{
  "n_layer": 11,
  "d_model": 256,
  "n_experts": 24,
  "experts_per_token": 2,
  "d_expert": 128,
  "d_shared_expert": 0,
  "activation": "swiglu",
  "moe_layers": [0, 1, 2, 3, 4, 5, 6, 7, 8, 9, 10],
  "router_score": "softmax",
  "normalize_top_k": true,
  "routed_scale": 1.41,
  "balance_loss": 0.0121,
  "balance_bias": false,
  "router_z_loss": 0.001,
  "init_std_router": 0.0148,
  "lr_router": 0.003,
  "vocab_size": 13954,
  "norm": "rmsnorm",
  "norm_eps": 1e-05,
  "tie_embeddings": true,
  "optimizer": "adamw",
  "lr": 0.00162,
  "beta1": 0.9,
  "beta2": 0.95,
  "batch_tokens": [65536, 131072, 196608],
  "seq_len": 256,
  "train_tokens": 733200000,
  "steps": 6400,
  "dataset": "wikipedia_en"
}
Below are experts of layer 6 (counted from 0) of a mixture-of-experts language model. Rows are named router (the router's row for the expert), gate (a neuron's input weights, with its number), up (a neuron's input weights, with its number), down (a neuron's output weights, with its number) and show model dimensions 0-255. Each number is 128 + 24 x the weight over its row's rms, rounded and kept within 0 to 255. Numbers have three digits each.
After each expert's rows: "comes before" lists some tokens at least twice as common just after its tokens as in all text; "mostly gets" lists some tokens that are sent to it at least half of the time. This comes from a sample of Wikipedia text that the model never trained on. Tokens count by the router's weight.

# expert 0
router:128129153147135090144093084100102106121178169146133158127175117146103146118166150113123107104112128102109135108165110133109103157105135134113115098153120157173116148102136128101133127141132135167192123153107090137107110094165146123115091107135124084154139124167146086116124087112099103089161091119138135117110150120155122152155099106153098144132139144124131112077140159145141141114104172082164150143149163159131113143154137169151101150137165090116155122120178102121080111142135136132122108103162103101150115116095097133135099140114112125158103132124128087148143103154115138136164141131135086147098130143161157082128120115123101153104147150111145158086176146121120105110089122102124161138158182143140106108152106086102117125131114122121101175117145109097141164129138105
gate0:162177064138138142067104157130146139129141137135163105134133126128109113108137144126129101111152110195122165117145125166133150175124122145154118135165137112133142140159102177111132178128135132166153140094166114109157121099114141115130175134130124118135144147129098096124123144138130121113100101116087155143159128150121112109175152106164124131164177110083132138160146117167121124130133157153109144127176131125130130109103141117137146110137073140100129133095141097152112137170121149092097132133153120130174161122140160127123133118119127193105109137129116114167139085157093063129137125090130129110101123142168119129115135076178151151125148112099171146140133151141062123147105097119130190135151082115114156152143132135095095114125153137128121127151125138122159145143116117
up0:141136155129125125153113149115115136139087108156134109126090147149135122118140120135136144130133173117080151142119078151097115101136133081138147102103146139104139169126083106140124163089060122118186131146143126168091140109159148086098105149150169140141169095105107123126145081139123145139122159139088169104138116150122153182139076105113132109148126086136134115146116131132095110107160125136180117152157163146088174107177122119126104112111149079182130095134171137149121128093132123143077119096123140098112089130136167119117119162125132140151098127122146150124126115147126125117138139173130122148100081074085106128099144134117111132143114156195113142105105088135117103117124165147107133120141121132154127110157128088129122107137120139163147116126131122124085114121135117
down0:125134155150169122168155098109092090161093106183129131091110123109099173110154094149127109125085139151136130134118134080132112123138135144132134145108135117106110105083099126119107137071138104089110131172141111137140133167171140124118075105115153148160126104111118117119084099134136160099127110109103150120127143104107159099124135098065087143167110166109133163113123128115128073098098114103148102144130112133155141140159129136119153100117219148171132119133140137114171151115134095143126123112101149106076128150126131108121081155138097097144136119076094116114128145133160119180132149149129114157116167102131147132130121143115120131143116151101165152120106104164112125124135122126133125128076107122150133123138141134106154130131096146111147134131135070127185142095122121
comes before: " to", " of", ".", "s", ",", "s,"
mostly gets: " due", " am", " war", " hand", " water", "\\"

# expert 2
router:146133119152145077161099106116092104153168196155120139125147158140087152095168156121076087093074130159110157120140128140154099165124144113101132113144158155105142162088165149127103147142091102164128112149087130115108124111151111097130145146139084118125133125145173104107169107086118102107159139127136104128172133110125110132129124127127139126122143170096128108088124152128159108102113130100120115149138170156099140161142110130163115133142152116141160100112147105086082172134158161156150112122161111098139122083117126143144112154113102166155143124161137121134134096165079133117121111167156099121130102129158148107161170129106098150121123137146176168136155168103104089099092126123127150157146106126117104116161133121136144119111161168123120113130134143117139149120126106
gate0:139134123118132117126126100169163138126129141130109120147148103128140154126128160139122127155125098148124141071139112147140111128114109131153118110128151146126094142107141154134103161088087124173087110176140114142117134136163111065156130123127083122173178107112149102127154147121134119136153142088112095132114075142116122144122090114112134151145130153139159138137076062144124145120076108107178106125119138083111157159153153108111129144134139097144141124154136129088131105180166145121127177146086108089159110118163121125149098114136154170120127127154135127092100131137147134152142126140173110119090145124147147132126132157141149119137146143183192129145188152134158115116117136124094145120094140122127151165110094107080114160119139100101114188133144110122104148146085102
up0:125116135113162130125106144153161137133138169105128138133111208116100145150106138134134134105139159083110123150089077157152141131091154126144120140155164137169137147120136141177124163140115130197113108164097108127155152113164117088127157126136098124135164146176102144131171143115171142133141127108176076143157119130140138161102108145119156112163118121141164112106096140151126149109116108142127113084146128102129138188155170137121142118119145102139125133150100092123125097144105128128132114097134151100115098109094088094135136145129132156123136111115092125133141123160145189126150186148103109154085167099160116130114153118129137156151135108123150133155123080180134121143133161170135133110151117127111097148115129136116122107129142101112162192154134126119125156151111081
down0:100108156103135155119118158156126182139131125090089110150118130061145149106114104100104134130096143145156083113133093113156139135114169101155074169139104145144189106065146127178119141118085163147117130118089123102131156107114124139112129082138134160112141109157130163122168091116161162133096145153170149127142149168147133132113128136119117147124121138135141150158107125096129117181152123099144116092121139118114175115131163112138161146119093142141125125117084132133137135090111165135145130116144109085110126102075107131180117161140154109140111113123150077117115120166130164146143107132099154108116086096117121134122124124093150117116099149123110130144123163137123157101177148120150119130139110086089127078149124117133162132123105099139156113156149142154169156133126113
comes before: " the", " a", " an", " The", "The", " his"
mostly gets: " during", " in", " In", "In", " into", " across"

# expert 13
router:141142120135117099143097109123142076149146151125130158068132134187107113129114125103098101092123153147092143114144103164133112169112112143111115109122133112130127145118132139088137147156093119151108059123107112132117102116140129111113098136133088100147114137114161134116141086139093119111149132096110175127122122113098138152142147138146146110145160140128095120110099131160154123117074164135139148159153141129131152150144116166144118140106137113168134115092144105095046154155138202131135105061122104087170127138129113126140119123100136131171108110167129122173111142150137109108155131154157124108095111136125124130138128100125116160099137159108117122133123155083115115100098137130090143167157124107128097104147117104114127159098198161150124140089166128119139148148167090
gate2:147120177128142130194138103143154129127135131103141177116148139106145114144105081108136106145108147164162145142149132101114113140104145115091137157084136125134103117127146124119139145157106146130113120153123101119146105138106127144130108139183137116129136103115144147106141158169092126122110091113163137163176136148123136114174119160205128158085097107124122129141150125117139084107122121126088135108083104119147113167159105125104144167071122138143116113135091106150105144132152141133136168130100126124163133109085083097119141119113156121159135092143110149117134178130117074093124177086111145141127074071132093155146156166087115138098157089117122121103143154085131108168144156118125111122132117107110109149143125117099105150145141138120115131148102132140112162131183113
up2:101129096157121097160159142164091162143146175153151142068098166104152154136103128161144160171153096148135164062139136150144130144148170160130144145108172082160114103141113145114165081102125107161118171126137190161155157151128113092143117133120169087165111092138151099133129122110172135153124085137162146183132114127102163146125166129128112130143145138149125118151150146091146112137132110145114163124118074135109109129067091134102151137146124140107138137160117066092129128122113121109137104082108172119117093145130121147119076138144108141119107145142133113110167116134109144140134125145100112141141123159143120137111078135118117128110145148119123147100100130140137137119121164110149165137117126147107131134085121156139132138107096159132125114145142128130089108108133102
down2:150130093152145174135150112132099121164139172122112097091118129143153130116153091145129142160129076167120154094162160139146133145131148134119168112160122062099126108103139137112117081132117137133124117152093147184103141140157124105093109181116116154137110123155125119138157134119136118134110124120145160159138093075102108174137162130110119139190105092150140166131114127180128118146152103159164127105157136157120098138110116132119130138138106124122142131171134111136147112127124122102154064099117109108120121136094101144109109138170135116132090119129144090111143147130131135185169125172158125163160109154106095157132123140153107120162129166078151138135140168083124152146102097097108115139102112115141132182113142120151125114118109163099091108133145111119141126101082100
comes before: " |", " ", "|", "1", "3", "4"
mostly gets: " $", " Votes", " −", " 4:", " 1:", "{"

# expert 1
router:149141153138136082150110132115092107122179145164131131140138120128096134103162136118106140110093132136100127100112138130095129147145101150103116098131149136149111114123114137116111158165139110152099119145121123126081097116127106112104073145120111096109118128161154091118137133083081105130154135107158114142121141074126107146119120099123146138103138140103102107102128150120136094106112175097080151149159142127116116139160131159149131130122177116168118142112176133140055159136155151144165117128155086099115095147129089163134131130102088120148119109102146092131168096143096150103144110128131124118090116159151146098196142147147091163094148115119137137080145152112126106109104114108127153137128109146157110120107089106121141101085161124145096176086132097107152151171166105
gate0:133132102165171086149129130134118126107126169158108126135130165160106183149172135133068097084102133136137157088123129167095109158079112114123119100161153135133106139108129138115090127114092108151146111144119080106088140150128124125136117176147082116143144160147159107126119129120125126092141129141123148140122145116113082174089139152134128125111108115127098135118091109129141122090110139123118134156133121136116142155150107101134143117173158100122119116118153151118100135157149197157129115109126138134205122089104089149101073134105111110119113107161141106159143070143110104130152106126135138143079089155147168109095157136150130132134121114083173142128142161109131114112115122144115136131129123085075107128178111136098140152096155166131136116156126139113118157149143115
up0:114098104095162138114152149143135156124099144131119116127121115143128175132142133171143180104128143087146122133140166109140147140089123132124109138128146129113132120159119157120149089112130159126099122132123140101153157085096116074077106102112115147124144133090122100144089126141120153148139143157146092113118131126118093091144112142135102148111146178122145130117093107098080124138107134115127155128110099123203082131099164131128167103108157149120111130121143129138151102138096171112143119112128123128156127154099136167105143155112096124092152117110134114102162093112117164144145141128139125138107167173105132159157087167067123126139103061145082104133103141167151129097159141117118119136098114104126132130176148145128180168101120087105066136117126095130117097111116161
down0:142132124140124139137130140106140124156104161118125155130089149114094103133157133131123106088133125197149129123135085135116126151105119092140162121139110136106158166143134112102089158120154112108101113136126093157098101135136158114127143123170111128145103152121112134084155108150137115099142077138170100120133148169147100165122152125140137160090115119096087113149116142129169149108152105123092120130146094087140122139143154068115104134172136117147162128129134131138000118109151128108179138110173130120140102121119090129158128135141111111155162109147162147120115124129141141150130084094113117134111102147128093089156109119164136126163130125130128149094099144125146133119134145126112151117114129078147142118163097103154152121057113151114100097150133126114115131154162114
comes before: " of", " the", " in", " that", " to", " on"
mostly gets: " where", " won", " that", " because", " took", " announced"

# expert 15
router:149137144155133092159099112073123091159143162117113192116149116193104147107148133085083133125087127135116144121156134162129120156116131162074115111156137147163117157145160123094103140161122099146138115140114111134107117137148127095096091144138112104148124122151146104117133111116112128114150147112140122116130141106127126176140156128154132155118146147137111120107088146137149104099096170128106141167145140150102165151175141158182101156136147112152129086108186090129100152151154175157163122112144132117137117113116132130174106160102097134144107104158173095170157157184124141113138109146159132125089112117155139109138152128118124098117156134111152131122147149105124121102091153143118135167103134101174107108149123122111154085127161118138108154077138117116152124146137088
gate0:157163102100152106086139155144110133094127097092140152175130106200113159167147132093133157145123107137116148133133160095109157117146176097131099125150120164091154106151149078130150145105114130162108174109102122135133112145122123104106126122169149148148124113084108175132131124167112137095146121112111105172147156155137122122093121134153124131130114121143170098153099164109103104141125152122128139129124138138141111095120101115128088138152140130129128130159121143138105144121120110141151157142127125137111122070124089103108132118135126115177158166107187112127129092126147125115148147105146109109136142127113196113111150095119129142134167135105122131163191114145120104108095164064133118123173147110117126168109092145098098141110099121079130142174123130131074110157143130
up0:114106137103151128119115134103103087068110129162147082108154161162138104149175153120154131156119098098134120170116108141173102155154139134123150149130090138140113127112119147177136152127145104138110130117115134136124160191150134104164159131087134155130137125186092143144151138108125140103085138133158124130134077140110155101128127126148135130169135121131164129168115119083172136107136104127100139128150120176111115182079130154109163134175171161113126072095105091133117159115131083116114104116123133116074124117164131102104131123146114118142140127156131112093166097114130072079104087156129108110113124174168126146133092130115121118138118142170103115136111160109110161140116078107151135146111146122116142108124095150137136143117122137163141122112117168124134145138130109
down0:100145107155089142125086096110126097164107094135093114104145105143149121096140098138117146088104078125143133104142146121130136151136163123149126110110102140101126136120122153159127149132139159123144136140193167113123144174147136068125143116112091134132138110193121113114146124122187058100160124152173135152080090135155151141160148103144121117135105126148130144070113158101108131110126130125099103146106141138112137109154145127122134115140127133129145109108122139133185185133100102108102125134128117115116131146127090092123116105133126143111110157143102166115128155123146138131127106127108123120087106151133094189121103144130146127096067099152160140156131114131152163160123130137115129178155134144115103089161123143131164139111122196135134138174082142167120149114154109
comes before: " and", ".", ",", " in", " of", " is"
mostly gets: " School", " Center", " Creek", " California", " Museum", " Town"

# expert 9
router:125163141133146084149102131101117090148164150150112146136168106128111150117155144093087087114104124177130155092146107139099111182123093133098126123135156151145121145081138140116120135155115126152136095123131114100098119126117131093113094149138114095144101131138166076086151082115089119102133135115144113100141161107122091136132131118153147119097154161129105103124118106121159116090096146107122138187137126153125159138161112144133137146149163134150149110112181118107090182150135136154164107131137109096140107118099096144146110152124112112128139113150123087148155121179122152090148123165161111131119083153152154099157125090151112131088150135127143156120150153092119127102115154136103159146123116107173089132149110092135129140103158169127106130118176134083173169142142099
gate0:114130131147127124134165141119140118079104153131120136200122117172138156171114154110132126131154148152095113170134144128144117123146090134108142084157105159147112154098124142157164125105091097129136115154109139131111123164076116152101125118155129137126146129151097115132108145132089149135093107135120118143092149119093149106124161088112135162092096109111114154117101124149169143120162147152088184141129138153119153150122154130071095123197117136127067149120175074124110107197154158119132119117136103099086124112128148127135108132160110094109130164167116138068119160136130133135114183101119145156106149159169145159146135082133155116138103141124112110114143151093139146105123103127122112115117155139142141125122119108142128069120127151122092127100101138123111146156124140
up0:107154133109073183142149112143122115144118145097153145167129139099117144141163137118117101106139070157122115148174131119128142128142108117113101091164122106139105127132152103138102126155145146159148167141091133125121098067111072117168116132126155128090148172142111062118121136122112179149103167133150082101116103126164080109140151153148159129138144099116084146128125138114168173141129135114159130138112098128100134146115177153082116132121127118142157139156119109143120145113066154164155132112130125134109143128157131168131113125121128132084153111093125150101153126142128140097113092088159138104154107119115143141112128124161120139087105097141142170122116096109104122141103129123126083129118106130112123172154118169115142145144058132121148158130107144160084167143123131
down0:129149119140109118124164111168095096107154121133156136156165093107144159153135125170122118100080098145132126157141110122102154151152116104138157134111105146159117106124083107171119072147124129139119121161177142123139126135154135099094160141130126112149146124111131152096143130126102134120121155114130099111139114108130153143140137095134156132093124150103160129100144138127103176181140148127117136140119145145086121169155141144099136127125136126141101134095164072156154143144064122137164101141151115144145162130178194124134142116152141112117140172119152108133113101101114132099147147173128128122092155085119136166151117146097151078123094118144171116162160121128133115138133097095157106105127120153140092193149111134136175111075134136109127144123114157188115173122127157
comes before: " the", " a", " his", " an", " their", " her"
mostly gets: " against", " without", " (\"", " \"", " 2–1", " With"

# expert 10
router:121136115164135123147095086094095118150143124139105176120154114223088133103158154097089128124113124150136162114146103142140105121120119162092111113149128153126134154115163129128097157153120111147124119137112107111112129130117090100144142138138099113126093104134171083118153101114103110119151158129126138161136166100133140173119167092126125139126137137123125100122141144161149111107106191110112146145161140140086158125141099158152123170130154104122126100110142098142095139129158170163141100078147106125158112117091092130143119139127102108141112073157140103142163130163112130110137099164148119134114109148116173111142122096152105122106155095116160152107124142075123112062077122120117149148175116092161097129127123110117150123084130141122123112085130142089157134150139124
gate0:120140138123120159091099093097147123111173132121074132105152130144103125103131165141102138091110125125147151060128141133110132103119143133119138119123170155099109141133140100160155121118079131106125112180141148118098128106158115150178131110186102124109086078154120096112129136113175100139105113107108140141096103116158149145101146138136128117124118083099158133146082139149162142115116108153081146075128145098128136137127108114127111131123133150153169118091131151169105107107116093136111092134094126125125135136154181106130141153141135128144158133103099143131110144138127154123149133140144118148071144146103146127158127131078102190156188128117105097119138114127097153151166123088126169127175162134117115158171130121147123144104149140132132118125169139063132146105122162
up0:108143147154094133145115129144164124100175149148092160144082127181094151169110154120153118156103140102152168171132107109133152121100130110161142114119107179157144151131111153138144140091154113147137115112075093134161108116104112136150102116114140149143117114201121110132099122144170123137159143162107135129164147132155135096168091145123106161123160159136120163122171112178160150107117103107096151129151115082081111098109142123116170117128096145083081138117136125124123143140090145143183133120145117122128139126111112115100129162148160143108102151140149112164079135162118130147164160151104179160107144119137134145122127156101132181173141118117129121131094105110131130100125092102154153079130139144165119139130120151126152128136127111108132106148117108133086114123108104
down0:088116088137179112110086198135081116146155144142122153071128149109133121122135121133106109159109137133145087134066128112139179152125107122115133133132132156114122128130109106141099145115165130090125121126145123149127084145128107141133111116075129137110105132121181148087142114156100131089123101168136096116116120116125094144151127101110138160094117131103105171091126117129110154114166127136147108093093109127054116151154123138149127149147133173114113101112081110120133135146130115146105144150094162144128134130092133168118150149131138131137090127121142163172125141131136129140155134133150150140123170116176088154133171137117107112118105138132126164111135185133116108098091179115136116197098099083113158170158144078145138127153142135135136140140110132124119131151093120
comes before: " |", "\n", " ", " 0", ";", " 0;"
mostly gets: " 0;", " (0)", " Player", " Labour", " JPL", " Awards"

# expert 21
router:136159142166124118096153077089097099158140126132127146135123160122122144119168166099105093138099133163114169130140106117114128136097099167103083076135178149138124136109147164114098127158104124145093116134099112133104119105128113098105111132132133095170105137149169134096147116112099119118155162135175102135132135131115136145116159111137110138098189151061132095137117154140164105094103138125138139126159122149112138142154105171162108163148124135144131117140141114083089123161137161136126105103130107096137083132113118153166107157107113129147110124179145113133170114161104137082147107147141113094099139149158149107146146133118117117120166116097125155072161119096105114109083126131148177184145105123140105099148124100092122124115123166146115133104126133100141127128167095
gate0:126134159152147139156113122086141099117173156150137099084104109123108120173124117077121134101105167091103117133133115118160148122071143162107135108102097107119108110103163128137070156134121112145134079164099103145117149136141141190151122185097137110150134122150113133138091116141141093101141104137160099103126159085118138172122138135139108108126099102096137125125129107118094201147147120139123132146151142105137115153159142152126124127157111125118160107150098145104125112095145170102091118122120122169130100102142136104139116159182100143131126157109133102181154111131113129152187157149117119109105123106118143100095090124118068096159132126105136142122128141115138131157103125141112135161117155101112107103147139156128132120130114169155141143145115098152100146079075101
up0:124083096085165106081148172133123102136100152066107093100114122154139109121125100099120150104135147100122134088110096145125140111075144132163140103111069098114141113149142132146144136079160150123122124117122133129142135113144152095103139164150147104128149100101081142112138119110124141132104128135137104133134112134129125175136136128176170123149159108094105146110109125104124146165176121193143118139142123147113138124089131165120144136132111090123158119133111124111112091096167134163116146128152134144149132137135119108107089133142135176131118085141163096183104141153104148112145108174098105124142132091175123154105124135120113137104095165110130132127153115100112080129116139133110163103079133145110135132146150134157118154114112131151100191168089126171108101135079110
down0:114129168099113105112136076142162126159164153162118125110084136117129096160109122143115176108128115149151151170140071148140131121145144118163117135140143118139103146110132150137141155139165149136150110126114138129159111141087121113181140143110129108139178090096126127132090144154098114128139139145093119153127116127096134169127120094135135125169117107153148125186137121148158109162144114116126102147123133149166132130127142143152087113167115172157160124095106156137118099123113118102101138146130089165112165106093121158162132181154126131103125122096137092120127113124126118124154104138097119148150180129102161120103130132086134086116132114091055140111158136128125129106126104109112065125154100108124130131167133129075155141171102148146107162143106107186099111121122182
comes before: "-", " was", " •", " Born:", " -", " Website:"
mostly gets: "-", " he", " •", "He", " she", " Re"

# expert 18
router:145157158140159124184108103095108139139147160129136127125136129195096157106164138090137098091118156164114142096163105154119115176114118136118124108150167116170127156109131158092101139157109116165122124146109137120089122111125117088140093163134114116169120145157154103116151106109091112129147143115160122145137130106145084125134133101124151155119172172089101106119105141112156118102106125131084143147141151138110141135131104164158101146141148125154156101080167086093109144152161159125132109123167076094136112114101097104164131144115111116143124106161134096143125130168125116121144127131159125094085105109167161112128132124140103135131119091131169151087141161092121116103085093150098144165156138122134115119141115124104147114091151159159100151114126124078118128172137105
gate2:107111125112157117128162134127087136146131095103146111112137132115129102134102189115112123116184130108114105098162107132135137164092163102145124134152102142122117164155140119142101132138178123116136136146119151132132069123111143089113149109117118156112092163170148105123105076119149068132114124143108114146101122129125139109150144095122134148169113119157130132123128104151145118072151130070129159135082147181098154135102115121117092115116090130110102158128112140121107134104094132136139149132111096108134147103114132105150160129158082134110143136104127156178101164153144133149127118099104079129102131098123117129124127124145130110079090156171173092068113100128129084151094122135103109108125144119104102101165132114121166144115132088134100146133166137063159125104152163
up2:146132114108120151086157135145117121189099104107162143119108119129118112130132138136140141112144098114140122097116128119161155138121136118109094112113101169136116173147151152120136097191164128150161131151175143143177130142141103155112141103165110143082108113143134090155103110115148087154143110119128114159102109108160153079149152106145167162115104110132133111090189164167136096106144118124129159162110165142141144138146123155107095108098122124098115112102096112120134140146128185150162119131149138138093099119158147103183127110136066116135160143153089135142115146097095138176115112167126118132115140106144116163118108096133118102126109162169138103143136158123150080100085102152150115133109120089113109139144156088118100137115099121119150167121099098120149140141155152
down2:097158146091108144108147142120122139118095176117123117192135131080125107148082088128139116124112126112100152114133090159134144098142165114135130138126091105124141118136121102097121124153128113162153131153131141147138144065072097156160137104132108144188127146117116127117129138134136154136125148155164097141136127135149139128105132083120106114136114115112080153133125111149140089117119078118125133103104089097054148114103160110144115135061091138145127126134129148155187149107162118130130121125142142083114123077125125110141128089127161130133119157142084156116080110128156102144128127131124162159106140179155131117167157140120118113136098146112148147125136143145144140123171174155100125108184130110137093102155107177127141151084187120124135116107114129128090127131134135
comes before: "\n", "|", "-", " The", "The", " He"
mostly gets: " ===", "===", "\".", "ed.", "ing.", "ers."